config.yaml
n_layer: 13
d_model: 160
n_experts: 128
experts_per_token: 2
d_expert: 64
d_shared_expert: 64
activation: "geglu"
moe_layers: [1, 2, 3, 4, 5, 6, 7, 8, 9, 10, 11, 12]
n_empty_slots: 16
router_score: "softmax"
normalize_top_k: true
routed_scale: 1.0
balance_loss: 0.0123
balance_bias: false
init_std_router: 0.018
lr_router: 0.000624
vocab_size: 2048
norm: "rmsnorm"
norm_eps: 1e-05
tie_embeddings: true
optimizer: "soap_variant"
lr: 0.00694
beta1: 0.95
beta2: 0.95
batch_tokens: 65536
seq_len: 256
train_tokens: 336500000
steps: 5135
dataset: "wikipedia_en"
Below are experts of layer 10 (counted from 0) of a mixture-of-experts language model. Rows are named router (the router's row for the expert), gate (a neuron's input weights, with its number), up (a neuron's input weights, with its number), down (a neuron's output weights, with its number) and show model dimensions 0-159. Each number is 128 + 32 x the weight over its row's rms, rounded and kept within 0 to 255.
Before each expert's rows: "gets" lists some tokens that make up at least twice as much of what it gets as of all text; "raises" lists some tokens whose logits its average output raises strongly, later layers aside. This comes from a sample of Wikipedia text that the model never trained on. Tokens count by the router's weight.

# expert 59
gets: "'", "ve", "I", "ke", " make", "ce"
raises: "s", "en", "ni"
router [151 132 157  79  88  75 156  93 100 120 114 122  99 139  89 103 156  58 156 150 118 238 151 133 140 163  84 156 174 161 151 190 131 127  88 140  73 133 141 126 118 122 137  72 110 110 174 159 136 107 139 150  94 120 135 142 152 149 137  88 114 190 151 177 122 144 154  80 135 141 164 157 118 157 136 129  92  71 113 119 150  97 118 169 117  97 119 150 132 130  76 136 121 175 181 171 178 137 154 163 190 123  77 108 161  77 134 144  84  83 146 116 121 159 114 164 156 124 165  91 146 148 120 101  91 130 110 108 128  86  83 165 181  66  94 105 162 132 118 150 120 123 124 165 161  91 149 162 197  84 111  55 169 116 126 182 125 140 107 113]
gate0 [117 153 113 160 155 162 131 145 137 116 137 123 109 140 120 124 173 133 163 168 120 133 150 143 160 191  73 142  75  92 159 142 166 114  94 122  94  83 113  96 123  85 123 109 159 140 171 165 136 143 116 118 177 147 135 100 108 115  66 204 129 193 181  92  97 116 172  94 108 150 125  99 165 122 111 133 100 119 155 165 110 142  85 196  69 178 162 111 146 169 199 124  74 151 139 105 134 122  94 143 158 147 147 128  91 125 167  95 150 215 133 149 152  94 143 178 140  71 138 126 143 146 149 182 161  43 153 158 142 114 122 103 180 211 160 110 128 104 132  97 142 133 122 140  60 152 142 134 126 120 137 156 125  72 111  78  85 135 102 102]
up0 [182  82 144 157  53 157 116  99 164 131 155 114 113 143 148 181  96 147 116  78 129 159 183 113  99 125 136 186 150 110 124 141  85  99 153 158 138  82 110  94 161 157 111 138 141 169 131 122 108 148 104 156 114 106 111 122 157 113 137 141 155 183 151 145 147  97 149 135 110 124 106 133  91 208 171  96 116 157 135 149 141 173 129 127  36 120  76 144 129  87 137 160  63 137 126 207 138  65 107  95 136 116 133 107 120 120 133  93 172 126  71 102 147 182  79 116  86  48 112 126 187  75  63  94 114 133  60 100  94 115  90 116  77 145 181 118 175 115 147 138 169 167 121 125 117  96 141 115 129 141 137 131 162 168  85 122 117 114  98 104]
down0 [119 147 120 105 113  79 135 149 121  93 154  86 131 131 101 219 115 151  92 100 116 100 116 103 179 123 121 180 154  93  74 116 102 113 144  89 126 111 125 130 128 101  96 144 141 158 113 112  83 136 145  90 124 142 129 144 148 165  80 125 107 175  82 126 109 148 104 190 183 114  96 107  87 170 143 159 137 173 113 139 163 157 204 121  90 177 156 117 138  84 153 130 164 179 163  95  95 159 173 160  41  94 136  46 147 102 139  77 126 138  82 102 125 145  84 157 129 110 128 141 103 153 203 112 164 109 148 102  87 140 150  50 107 137 130 122 179 133 173 131 130 113  98  94 145 131 198 112  95 175 196 107  92 142 134 121 102  92 137 114]
gate1 [175  99 144 190 194  76 169 183  78 106 125 144 159  97  94  87 138 146 113 131  82 136 210 110 117 139 119  87  97 134 121 115 125 138 116 177 149 137 101 139 148 139  70 103 108 113 137 100 195 192 127 140 143  88 110 121 186  93 138 187 156 146 142 112 182 109 145 186 194  39 124 107 113 149 138 104 103 172 128 153 161 105 186 136 147 144 115 126 164 104 118 100 118 165 171 121 107 112 126 119 145 140 147 218 101 124 100 134 136  60 114 137 149  71 143 141 109 114 125 122 130 117 170 160 106 154  97 154 133 147  96  66 159 129  60  99 120 103 108 156 148  85 173 115 149 134  84 118 162 117 144  80 127 143 162 149  71 139 101 127]
up1 [105  93 119 101 130  25 127 118 135 122 138 136 146 147 130  94 127  80  76 155 188 187 125 126  85 154 121 109 125 179 155 160 202 143 198 107 178 160 118 121 161 110  98  75 130  90 160 112 220 152 167 149 183  85 113 177 114 130 124 151 130 132 156 190  98 154 120 145 118  97 143 155 125 135 135 121 133 160 158  79 142 130 105  97  89 143  86 113 104 138 126 189  73 193 147  78 145 159 134 172 133 196 109 135  71 153 153 154  87  83 136 132 120 172  76 133 113 108 173 108 139 107 133 111  94 148 131 117 146 152 117 126 155 104  96 129 116 116 133 171 147  89 126 193 186 146 147  70 129 178 137 116 115 107 117 108  96 109  94 159]
down1 [127 117 138 151 141 140 131  74 152 148  79 191 161 128 143 118  75 144 142 185 135  85 185 115 155 164 135 116  70 129 113 106 126 130 161  88 166 132 110 135 134 158 188 133 100 137 117 123 127  88 113  84 114 120 129  70 156 166 188 125 147 120 121 134 116  50  86  73  90 108  92 155 115 126 186  98 136  83 131 157 156 121  95  82 107 113  54  83 115  98 122 129 141 121 133  90 209 143 107 118 161 162  94 120 144 165 145 115 107 181 178 101  51 133 121 114 195 170 189  91 137 168  83 112 101 115 100 102 128  69 144 112 146  78  76 118  93 108 119  58  77 111 132 132 135 128 113 146 123 150 106 158 124 189 104  88 109 128 146 105]
gate2 [123 114 198  91 109 157 144 162 118 163 110 114 150 116  88 144 189 169 106  76 121 133 111 148  76 133 102 114 175  88 153 149 121  88  82  82 137 165 171 160 164  91 145 143 116 137 131 128 146  77  98 145 169 134 153 174 116 171  95 144 123  98 155  91 118  94 161 132 117 129 106  98 171 119 158  75 131 126 124  88 121 148  85  97 167  87 137 195 105  96 120 115 140 121 146 125 111 111 139 152 122 101 135  92 147 125 147 176 151 107  68 142 186 110 104 188 210 129 124 101 151 112 112 116 117 112  60 204 148 164 125 102 190  89 125  92  70 158  89 156 140 150 150 166 130 102 124 125 109  80 147  22  91 136 100 148  75 129  98  91]
up2 [ 88  83 150 174 169 139 104 138 107 117 131  87  88 122 173 150 120 112 109 132 164 171 178 115  70 157 111 175  54 151 131 158 130  75 148 142 113 148 141  98  95 130 128 113 148 148  91  85 117 189 125 113 138 114  98 142  79 143 115 116 136 142  94 115 132 145 149  85 178 169 104 146  82 112  78  94 134 124 142 136 174 143 168 102 128 189 132 117 125 135 131 163 145  65  90 126 126 114 109 162  80 172 133 146 118 144 105  89 136  85 182 136 105 171  97  94 149 138 135 104 125  71 138 150 178 131 127 115 131 138  81  96 100 169 136 124 140  68 164 165 122  34 215 177 106  95 187  99  94 202 130 185 154 102 136 134 140  80  86 133]
down2 [118 122 148 134  93 141 136  86 116 132 112 131 158 156 130 117 121 105 144 142 182 153 183 119  95 110 159 107 122 115  71 117 134 132 129 148 149 117 140 173 127 114 193  87 182 121 166  85  78 168 175 147 112 181 103 142 174  71 146 106 140 134 107 128 110  94 187 138 132 165 155 117 120 134 170 166 189 143 156 125  75  78  78 130 106 121  83  96 152 179 149  69 182  80 158 143  96 141 121 169 179 156 168 117 131  48 160 169  70 143  99 145 135  97 144  86 174  87  63 156 126 139 136 172 153 106 122 162 150 184 128 122 174 171 121 182 160 165  91  88 130 129 144 163  72 135 133 118 129  93 118 129 116 127 150 109 202 105 150 181]
gate3 [145  93 117 132 113 124 147 127 139 117 155 143 164  96 141  89  87 120  90  87 114 121 184 120  74 143  82 115 123 103  73  60 126 131 139 166  40 154 169 132 147  61 124 113 183 131  91 171  98 138  93 123 123 122 156 135  96 113  94  49 200 133 159 120 141 108 128 144 188 162 140 115 153 176 124 149 140 140 117 207 117 130 125 138 140 142 139 117 125 144  96 140 125 142  97 155 111 134 152 116 133  77 170 133  49  63 148  99 163  95 148 138 158 194 159 126 140 137  87 151 143 174 161 130 167 178 151 144 151 132  94  50 162  87 107  89 114 170  86 118 104 100 190 162 163 158 104 155 139  95 139 137  95  83  66 136 143 118 106 158]
up3 [154  97 122 112 126 116  92 129 123 119 169  99 200  20 160 107 131 139 158 121 101  73 124 170 122 111 141  88 156 158 127 190 105 125 156 133 185 127 128 137 119 171 157  88  65 117 143 106 104 139 140 131 128  91  78 104 144 167 142  81 137 112  50 132 141 100  96 110 107  83 203  97 146 137 123 102  98 148 121 145 165 108 149 131 100 124 116 139 158  78 155 149 122 136 109  69 156 115 157 164 134 120 137  95 176  95 126  92 160 105 127 151  72 134 116  93 148  68 153 132 206  83  79 198 129 163  93 207 121  83  84  77  74 140 106 122 129 106 137 102 116 120 172  90 142 101  67 108 118 131  92 143 145 126 102 115 124 152 170 143]
down3 [139  80 184 188 115 184 106 147  63 121 109 167  73  89 130 140 133 108 124 141  95  90 171 143 162 175 180 167  66 117 129  96 182 150 116 121 176 162 122 153 158 132 205 191 159 108 122 114 131 106 113  89 146 167 126 103 195 166 168 118 128 103 112 146 109  96 190 153 132 161 111  82 160 145 172  77 129 105 147  92  84 141 118  99 110 126 144 121  88 141 108  89 142 123 168 131 148  98 135  94  77 106 173 151 132 127 130 216 114 144 107 183 147 163  72  93  81 104 137 115 129 119 151 126 130 136  99 124 185 116 128 110 107 139 157 208 161 118 119 122  95 147 155 167  95 131  95 165  69 119 125 143  78 153 100  75 133 122 150 119]
gate4 [153 140 169  55 114 125 113 102 152 139 144 126 106  99 179 114 140 129 178 153 104 151 185  72 144 150 131 128 116 119  99 121 112  61 172 138  79 120  83 173 101 129 157 107 173 133  99 160 114  80 140 153  79 167 109 135 166 117 171 115  91 191 136 114 127  82 141 175 139  90 142 178  92 165 149  84  54 130 128  68 138 103  87 155 102 122 166 168 135 190  96 109 124  85 106 106 142 117  97 122 109  99 142 151 109 143 146 185 131 118 101  98 140 151 157 123  49 109 157 107 110 111 115 127 141 131 196 120 140 152  87 107 130  88  94 122 117 135 127  85 171  91 121 149 165 148 147  90 172 106 183 140 152 152 175  88 181  66  79 195]
up4 [105 117 149  73  83 104 135 141 124 100 173 147 183 121 146 107 160 162 149 171 124 125 158 148 116 137 122 103 129 122 155 138 107 113 141  73 112 106 136 171 160 118 137  48 139 152  52 125 108  98 150 167 148 136  80  76 128 115 109 105 147  87 144 151  86 137 151 174 120 143  98 158  95 158 107 145 134  58 117 114  84 125 146 135 109 106 134 156 140 148 170 126 158  97 114 116  98  65 135 194 151 119  75  71 175 115 116 114 193  66 116 143 193 122 107 113  75 121 173  57 173 106 161 113  72  98 133  93 135  73 158  83  74 154 137 178 169 151  93  93 149 135 177 183 108 135  95 164  80 101 114 168 183 138 114 122 139 125 115  97]
down4 [207 142 132  72 141  93 162  84 169  68 161 173 120 136 112 144  94 164 118 173  93 144 104  98 120 183  82 119 128 148  34 155 192 133 147 124 108 144 120 134 152  92 144 106 119 147 154 154  60 110 140 126 126 129 131 146 124  99 125 124 116  97 131 172 165 177 131 122  89 108 179 142 102  66 121  94  68  57 156 125 107  90 151 132 138 114 142 117 163 119  96 133 162 168 118 114 126 130 140 123 138 141 117 149 210 131  73 170 174  82 126 117 112 108 152 109 120 198 122 104 117 113 140 146 133  86 146 113 147 177 104 181 115 128 154 103 134 143  70 206 174 116 176 160 115 121 123  83 122 150 124 147 195  84 110 120 125  75 182  96]
gate5 [106 106 122 149 131 124 110 112 109 129 104 129  70 158  85  79 122 154 184  80 122 157 179  90 135 164  95 144 152 129  82 116  99 115 105 145  91 153 178 173  93  93 109 124 130  89 111 230 163 100 109 147 163 117 126  94 106 107 138  85  83 149 102 122 133  86 119  87 165 154 158 146 137 150 114 112 145  81 123 110 123 116 101 154 139 136  43 209 148 162 157  95 103 148 176 147 126  90 129  96 214 168 131  82 147  77 151 171 117 121 111 106 135 215 136 101 137 152 161 156 117 127 106  93 108 155 123 114 147 145  95 141 116 159 101  89 157 173 173 123 102 105 178 133 129 127 152  81 161 104 194  73 151  88 141 150 106 107  67 147]
up5 [ 94  60 192 105 189  65 111 135 119 159 119 146 165 126 126 166 120 112 144  72 163  86  79 126 129 152  77 166 124 141 169 167 145 137 163  94 136 127 117 176 106 136 114  95  57  81 164 136 134 134 171 102 168 112 139 144 134 154 131 166 137 145 189 171 125 163 156 148 171 153 138  91  75 112  84 113 110  69 128  66 114  69 143 126 143 150 159 116 195 144 109  65 125 169  54 181 102 127 119 143 145 172 127 131 207 121 159 168 133 110  96 125 120 137  66  72 127 177 115 108 145 137 123 114 183 160 144 170 122 104 122 168 130 130 205 147 113 124 122 114 152  90 121 160 142 164 134 167 118 108 134  93 130 130  86 113 113 145  92 145]
down5 [156 155  72 157 101  94 113 137 146 146  96 144 131 146 204 110 140 103 128 152  60 121 154 189 176 104  61 113 136 127 125 167 161 122 107  62 163  86 154  85 143 105 128 125 126 165 149  40 150 127 117  76 133 142 103 135 116 142  73 111 163  88  87 117  90 211 161 145 153  74 180 103 154 127 125 158 171 158 152 146 190  94  79  90 140 189  92 121 166 144 125 204 132 116  99 152 116 141 152  67 117 142 152  70 178  74 103 181 145 104 139 110 103 145 142 109 132  95 131 176 122 144 148  68 150 136 133 128  90 130 104 134 112 144  97 137 139  95  94 121 138 124  97 120  82 118  98 134 167 146 159 183 109 145 110 109 152 121  92 158]
gate6 [166  94 180  62  33 126 113 137 101 138  84 147 184  92  95 163 128  88  89  86 135 156 143 112 100 116 150  91  92  99  57 168 160 170 113  97 137 189 140 142 133  75  97 144 147 155 138 154  84 127 107 147 173 175 125 103 155 139 108 148 130 142 122 142 143 137 139 152 189 126  87 131  73 108 116  88 139 159 186 142 127  89  94  85  65 154 154 102 109  60 177  38 106 131 175 127 160  94 113 128 104 193  86 192 108 100 104 152 114 103 137 112 140 115 127 133 124 130  69 158 142 138 148 135 151 115 114  78 148 159 166 111 107 160 116 130 101 184 107 104 171 123 136 126 143 140 105 101 173  89  82 144 168 161 120 144 152 141 139 136]
up6 [ 98 192 142 141 147 130 123 140 136 109 155 109  85 167 151 110 132 112 162  86 182 115 144 134 162 139  81 131  80  89 111 136 148 142 148 201 163 164 170  95 132 121  84 132 151 102 168 112 103 109 117  65 113 184  76  23 139 111 169 108 120 173 185 157  43 129 157 165 104 141 177 116 105 109 161 123 169 110 110 157  62 107 161 105  84 142 146  84 153 156 166 103 112 137 102 144 152  57 129 118 120  92 109 113  84  35  81 100 123 138 135  89 142  67 111 164 136  96 123 173 124 164 128 117 162 144 126 148 143  99 107 149  99 168 141 125  92 139 148 105 115 176  96  95 128 163 134 110 161 114 113 130 143 172 149 154 103 156 165 160]
down6 [109  71 144 141 146 180 148 116 154 131 187 114 111 100 108 121 108 149 118 126  94 127 132 163  44 146  95 151 145  67 121  96 107 102  96 184  82 111 167  79 137  75 159  77 145 110 175 151  96 127 129 170  90 124 132  92  69 155 137 183 174 151 150  56  90 178 170  87 162 133 152 129  58 143  67 126 136 178 152 119 141 116 100 118 126  84 104 130 169 141 117  94 114 132 115  67 119 125 165 128 131 181 144  26 136 114 159 112 120  61 136  83 139 111  92 121 159 153 116 125  91  69 144 137 128 136 172 106 134 120 114  82 175 143 105 172 103 148 102 106 150 132 185 140 131  48 142 113 114 150 115 122  98 116 132 116  94 123 138 135]
gate7 [131 143 150 112 130 130  91 149 128 158 147  72 137 101  76 104 133  85 105 151 139 142 129  50 147 161 100 120  91 113 113 163 108 150 129 106 193 105 161  69 172 161 146  61  76  96 111 140 162 141 128  28 107 134 163 133 166 131 128 121  86 158 135 100 132 164 161 139  95 147 159 123  64 155  79 128 156  41 133 104 143 223 130 159 188  84  86 139 194 101 114 118 133 110 101 125 156 130 139 127 175  91 131 140  75  77 126 136 157 146  51 136 111 156 166 106  93 135 168 153 161 126  97 128 153  84 131 147 144 117 157 102 173 187 124  97 131 142 107  91 124 140 133 138 118 115 129 143 142 143 139 111 158 150 107  75 120 179 169  81]
up7 [118 166  67 127 163 130 169 175 137 143 102 145 135 191  98 159 155  54 118  94  91  98 166 139 150 152 118 123 121 102 124 118 130 131 133 181 112 143 150  95 123  78  93 129 157 143 168  91 135 113 165 121 133 110 119  76  80 112  77 110 143 147 157 138 189 121 130  96 189 133  90 123  45 100  24 147 149 144 116 131  80 149  96 134 179 135 129 130  96  78 134  50 122 183 156 101  88 135 104 132 170 161 100 140 132 123 132 110 160 130 104  80  60  91 179  91 162 135 173 108 143 116 139  52 167 147 157 155  84  85 147 109  70 156 121 169 104 127 120 125 134 115 124 152  64 139 141 101 128 130 178 137 151 137 150 187 118 123 136 112]
down7 [203 174  86 114 115 172 124 112 159 124  73 141 121  93  90 168  53 115 102 137 117  89 182 147 190  67 123 135 182 197 128 115 118  65  63 131 108 120 147 105 111 118  83  96  74 203 142 158  71 137 162 114 155 108 134  89 141 136 138 168 146 194 114 168 105 179 173 163 100 102 144 136 147 122 124  83 118 108 136 110 140 117 154 181 181 102 115 128 153 126 117 155  66 129 127 144 172 127 125 151 115 146 132 137 156  94 124 134 185 139  76 113 137  71 168 156 137  90 111 115 133 160  80  96 111  80 127 140 141 119 108  90 116 105 148  91 149 161 152 164  97 139 130 116  83 171 114 142 128 173 179 136 145 194 130  96  86 159 121 100]
gate8 [104  84 128 132  90 146 105 146 141 121 182 150 143 147  86 182 198 147 157 121 128 131 102 112  87  94 144 177 109 111 117 152 126 109 108  97 103 142  66 130 131 106 138 156 137 138  65 146 116 114 159 117 118 141  92 114 191  82  85 113 119 152  94 130 118 150 143 125 145  64  46 108  90  94 129 174 129  55 168 112 109 162 117 154 156 118  75  78 112 127 157  99 180 158 171 155 130 122 186 120 127 132 160 118 107 188 105 158 147 100 116 155 139 129 116 160 158  99 148 153 152 160  49 206 127 110  64 149 168 178 128  90 123  98 171 116 140 138 138  84 103 144 117 123  82 198 114 137 200 102  83 106 131  72 119 112  98 141  94  91]
up8 [108 115  99 158 103 102 167 180 140 131 185 138 123 120  97 171 129 102 108 138 129 139  94 195 103 122 169  86 112  94 113  60 160 107 165 103 201 140 164  84 170 149 176 123 119 129  75 201 100 135 134 143 154 147 145  82 148  64 147  67 117 159 134 169  72 179 157  94 119 137  89  43 119  89  85 159 144 101 108 114 120 110 148 162 175 152  97 122 140 100 161 181 154 174 115 196 107 179 145  70 122  88 121 110 124 135  83 132 147 126 133 126 114 176 121 102 104 162  99  62 104 147 154 165 151 105 108 160 106 138  94 115 117 146 127 190 114 121 112 133 138 101 156 122 149 136  82 170 105 156 142 115 138 116 151 150 187 144 169 180]
down8 [184 119 163 174 150 125  89 110 196 100 151 216 175 121 113 112 179 161 136  99 115 163  61 163 101 176 182 100 141 123 137 113 114 122  96  76 107 103 166 114 145 122 152 143 126 117 151 129  86 111  82 112 137 139 104 148 132 145 144  68 118  87 119 141 128 136  85 127 140 134 135 108 128 105 129  80 123 102 149 139 126 116 167 111 102  79 105 131 135  87  99 159 171 175 132 103 100  72 132 127 143 208 119 139 145 142 124 166 108 175 166 136 137 143 118  94  91  97 164  98 134 121 197 167 156  93 120 126 198  85  77  91  66 138 149 134 128 120 108  77 138  88 172 158 119  75  72 116  46 187  98 141 108  83 152 164 114 129 162 171]
gate9 [177 165 151 171 156 141 114 185 125 101 121 115 137 138 100 140 126  58 168 166 163 121  82 128 148 190  93 119 122 119  45 132 112 137 161 137  99 150 199 164 169 111 101  97 177 107 129 127 135 102 148 151 123 116 121 151  86  73 112 123 115 100  97 107 123 109 158 106 100 136 182 134 151 151 118 170  99 135 109  69 102 112 187 101 107  74  96 158 129  86 155 100 116  81  88 139 149 171 160 169 163 107 172 113 106 129 146 160  54 121 137 170  86 133 157 122 128 140 114 127 158 185 170 144 119 157 142 153 113 133  77 180 124 139  95 148  95 120 113 107 167  70 169 153 121  85  77 106 191  76 162 111  96 135  77 152 132 199  69 114]
up9 [115 216  70  99 159 118 201 129 118 159  96 157 209 118 149  99  87  66  78  87 108 130 142 140 158 139 133 137 177 123 180 113 198 109 140 132 138  84 127 136 127 136 135 153 147 174 159 113 168 147 118 105 179  54 110 114 133 128 127 185 182 135 179 122 143 157 126 136 105 137 126 102 117 115 115 126 186 125 164  70 115 189 108 152 137 166 128 108 154  99 129 146  89  91 129 163 106 111 138 160  98 149  73 201 167 137 166 126 107 121 135 123 192 108 138 161  93 115 162  97  90  93 122 119 146 143 138 103  87 153 138 147  77  96 136  98  49 161 148 137 101 109  84 127 103  88 104 127 184  89 129 185 148 189 136 115 124 120 139 121]
down9 [109 122 106  92 128 127 164 142 170  76 121 164  75 184 117 141 104  81 159 149 103 128 139  73 164 159 125 151 102 123 163 133 104 129 179 175 142  72 182 141 133 151 136 110  66 152 173  95  89 137  70  90 125 124 153 106 135 126 160 113 155 108 109 120 120 113 208  94 148 156 147 199 124 125 187 168 154 181 154 182 118 150 150  67 154  79 131  90 120  88 135 119 130 105 169 178 102  89  77  91 139 112 129 124 111 136 119 108 150 183 155 121 136 148  99 155  90 127  99 150 162 118 217 154 119  97 137 110  98  76 135  92  83 146 133 135  64  79 132 128  82  98  53 122 130 137  96 143  72 103  75 123 153 154 109 136 154 143  90 127]
gate10 [177 100 156  70 190 144 167 165 163 145 133 113  96 135  95 101 129 137 128 134 114 127 181 131  85 158 118 122 144 123 168 171 134 153 120  93  77 149 102  97 157  84 143 130 119 179 133 161  87  55  84 171 137 148 108 123 115 148 179  77 135 142  96 147 131  47 129 177  94 129 166 146 130  83 162 154 183 120 125 133 107 150 110 150 157 171 165  62 139 109 132 163 116 129 124 170 142  83 145 124 215 115 102 123  95 146 139 182 149 120  97 137  97 162 223 123 154 138 108  98 165 143 132 113 101 158 105 212 129 134 115 124 206 171 103  99 100 107 172 125 162 165 156 130 178 133 149 115 143 110  80  90 134  96 122  97 114 155 131  83]
up10 [141 104  74 105 123  93 149 229 136 158 139 104 173 197 111 195 110 198 126 167  67 142  67 124 115 164 131 114 140  97  96 149  97 136 109 166 144 186 161 135  75 204 158 103 107 124 100 115  84 133 143 138 172 146 136 140 105 138 116 140 183  84 164  86 134 188 160 101 100 106 122 166 150  83 121  80 108 138  95  70 122 146 144  85 130 162 142 187 126  96 175  67  86 144 109 113 123 154 101 186 137 140 166  94 129 123  87 162 134 152 131 135 143 153  97 158  66 103 144 116 143 147 111 152 109 156 144 124 144 111 124 173 106 140 146  94 152 147  61  96  76 150 151 141 121 161 149 110 112 125 140 144  87 123 177 156  71 107 100 115]
down10 [ 78 156 195 100  39  83 127 145 132 151 156  96 190 123 152 114 147  94  80 137 136 143  99 107 124  94 111 155 110  95 160 142 222 108 126 112 122 129 101 139  83 143 172 131 112 194 123 143 183 132 131  99 151 146 152 129  93 176 158  95 134 134 118 177 109 146 131 142 139 137 114 148 113 127 164  91 132 116 158 162 102 130 131 137 138 127 119 141 208  71 142 117 149 164  69 114  87 111 135  54  89 155 138 137 120 183 174  62 170 156 171 101  95 155 158 104 125 143 144 150 207 156 103 121 106 127 159 170 188 140 104 104  86 116 163 120 128 112 193 137 109  60  97 180 154 197  94 120 149 160 108 104 121 131 160 137 143 116 133 128]
gate11 [142 104 169 119  70 152 116 110 189  96  99 208  80 144  58 109  88 161 118  93 138 106 147  45 130 157  77 119  80 116  96 153 176 111 118 146  98 130 115 164 110 117 141 134 133 175 160 120 145 153 113 121 155 182 109 134  84 100 138  95 157 139 154 125 151  96 164 121 136 126 144 160 112  63 125  99 199  80 180 142 123 119 102 109 216 140 127 102 144 144 159 104 159 119 163  78 129 228 148 118 111 132 146  88 116 159 128 129 175 123 175  98 146 149  93 148 125 103 160 131 115 134  93 121 172  99 123 109  85 151  48 155 158 141 120  96 122 123 109 181 123 163 154 136 156 111 106 171 127 141 186 120 123 143 148 199 152 179 113 114]
up11 [115 131 188 131 152 103 122 118 107 140 132 108 113 108  95  77 116 148 125  99 134 139  37 159 129 170  52 229 116  44 117  93  88 141 147 109  90 101 181 105 150 116  94 183 154 145  80 146 140  92 154 114 112 112 144 126  88  95 126 163 174 175 107 151 131 146 103 107 124 150 109 144 160 119 128 160 146 109 159 119 130 125 141 148 132 149  73  78 115  81 174 159  71 131  89 107  77  93  67  82 116 130  95 149 146 155 125 138 178 138  91 172 118 153 102 167 176 102  90 132 167 139 124 119 109 149 148 145 144 153 109  83 119 207  86 162 106 146 119 118 172  81 183  82 128 117  79  79  98 145 106 107 136  97 169 112 148 132 133 173]
down11 [100 133 107 115  99 109 178 131 117  99 171 104 166 135 214 128 143 131 147 146  79 121 104 117 173 156 156 111  62 187  95 119  91 131  81 118 143 138 137 121 150 172 152 134  63 150 180 135 129 162 118 150 134 104 125 100 120 131 159 167 107 143 160 161  94 121 146 117 108  77 134 147 218 136 182  99 120 159 160 125 103 143 139 112  99 165 122 112  88  86 119 140 114 152  88 150 158 104 110 120 133 140  94 159 113  14 111 155  62 122  82 142 104 125 109 132  98  93 159 131 185 105 146 147  59 133 118 200 175 143 112 111 141 166 109 124 147  86 125 173  91  85 100 135 113 109 110 197  90 122 150  45 142 129 152 161 144 102  77 109]
gate12 [118  58 104 172 148 160  65  78 102  58 103 145 100 113 135 112 140  36 145 179 161 145 137 144 139 117 110 144 142 139 120 179  83 116 165 143 116 175 104 141 136 141 123 182 176 125 111 177  89 166 131 200 191 167  92 184 151 106 194 123  79 195 134 182 124  89 100 118 133 163 151 119 115 102  85 131 127 110 107 124 139 139 129 189 139 141  99 150  98 151  46 145 199 156 130 141 151  80 197 135 147 154 132 111 125 162 138 151 135 132 157 180 136  60 143  89  94  93 162 116 146 138 142 100 127 153 162 111 175  92 113 143 128  73 139 156 147 160  95 117 112 144 104 106 154 142 107 108 137 117 160 115 122  85 152 110 127 159 124 156]
up12 [ 86 156 128 119 157 149 143 146 117 166 110 151 188  77 102 115 125 102 159 109 103 127 133  98 154 166 168  99 156 154 151 112 177 165 124 108 118 107 128 117 136 162 141 132  88 111 153  85 196  84 118 185 140 113 129 135 166  92 142 156 129 118 154 124 115 186 133 140 163 119 126  58 128 132 119  60  79 134 119 142 145 170 232 112 140 120 109 195  89 122 107  90 192 116 135 167 127 113 111 102  73  83  38 157 130 120 143 134  78 146 158  90 139 165 149 168 133  97 136 180 172 101  61 185 143 140 160  96  95 131 157 185 115 137 128 103 137 119 149 118  95 132 147 148 140 131 126 163 175 220 153  98 107 119 133 118  79 109  82 157]
down12 [156 144  98 171 133 109  91 167  99 136  88 108 144 215 103  90  70 112 102  92 126 146  99 149 150 168 158 141 154 165 122 103 192 103 160 112 119 138 124 115  90  98 195 159 120 121  87 147 135 139 146  81 130 156 154 180 160  97 127 123 129 146 128 110 232 138 179 154 105  94  88 162 128 105 165  99 104 125 129  98 171 141 140  84 111  89 176 118 131 155 118 152 112 137  85  88  93 108 148 100 141 126 147 148  84 121 210 117 101 169 131 112 172  92  68 128 115 102 157 187 187 140  90  90  79  72 152 134 173  59 120 128 121 209 129 112 151  90 100 123  83 155 138 120 120 118 124 115  90 118 138 182  87 128 102  92 133 142 135 104]
gate13 [121  79 123  58 101 177  81 125  91 120 118 137 128 142 133 146 137 117 160 121 138 213 131  63 144 103 104  71 160 106 128 207 122 141 129 122 144 127 136 189 143  80 133  70 147  88 142 143 104 144  89 109 117 192 138 118 133  99 138  91  53 123  86 110 180 124 139 121 208 139 118  83 104 107 129 118 148 118 159 154  85 118 114 174 106 104 155 161 143 108 138 111 111 102 201 176 118  85 109 127 133 108 120 136 191 178 129 176 123  89 141 121 152 121 143  88 134 142 105 136 106 129 165 106 158 157 173 184 131 212 103 147  99  85 161  81 139 129 177 122 179 172 118 129 159 135 116 150 158 127 154  78 142 142 185  88 157  75 111 109]
up13 [ 84 160 127 211 106 143 122  97  85 170 121 152 114  88 160 135  43 101 157 101 142 100  93 108 161 108 176 168  44 160  88 101  77 168 108  66 110 132 132 176 101 137  88 188 138 124 203 122 103  91  81 106 154 110 131 149 109 109  99 136 142 129 161 118  88 138 112 104  87 112 149 113 125 122  54 144  90 168 153 113 114 133 136 144 146 171 114 159 117  89 181 145 113 155  85 140 115 106 175 172 132 110 144 125 137 160 134 135 104  90 128 160  66 162 108  88  91  83 170 167 118 147 112  94 149  94  96 139 168 122 179 130  88  97 128 133 102 128  67  81 106 119  75 127  91 111 112 105 137 133  83 162 149 133 159 180  75 161 147 122]
down13 [204 104 117  85 154 142 125 124  90 132 144 149 141 123 102 103 100  90 126 140 200  92 164 151 105 103 106 121 125 143 144 120 112 123  91 130 114 100 120 159 120 125 138 115 200 160 174 135 101 116 145 121 121 152 166 157 140 219 119  97  78 172  87 191  90 151 124 154 112  78 176 122 108 140  86  84 141  90 148 158  80 185 149 101 147 176 129  80  80 131 100  91 100  62 144 130 151 147 120 144 160  39 139 147 146 147 136 102 133  98  90 135 156 208 125 160 152 124 162  78 100 155  85 125 155 176 139 122  96 149 135 135 114 178 181  94 166  96  87  91 127  99  95  75 149 146 146  57 113  89 140 146 127 169 142 168 106 153 113 114]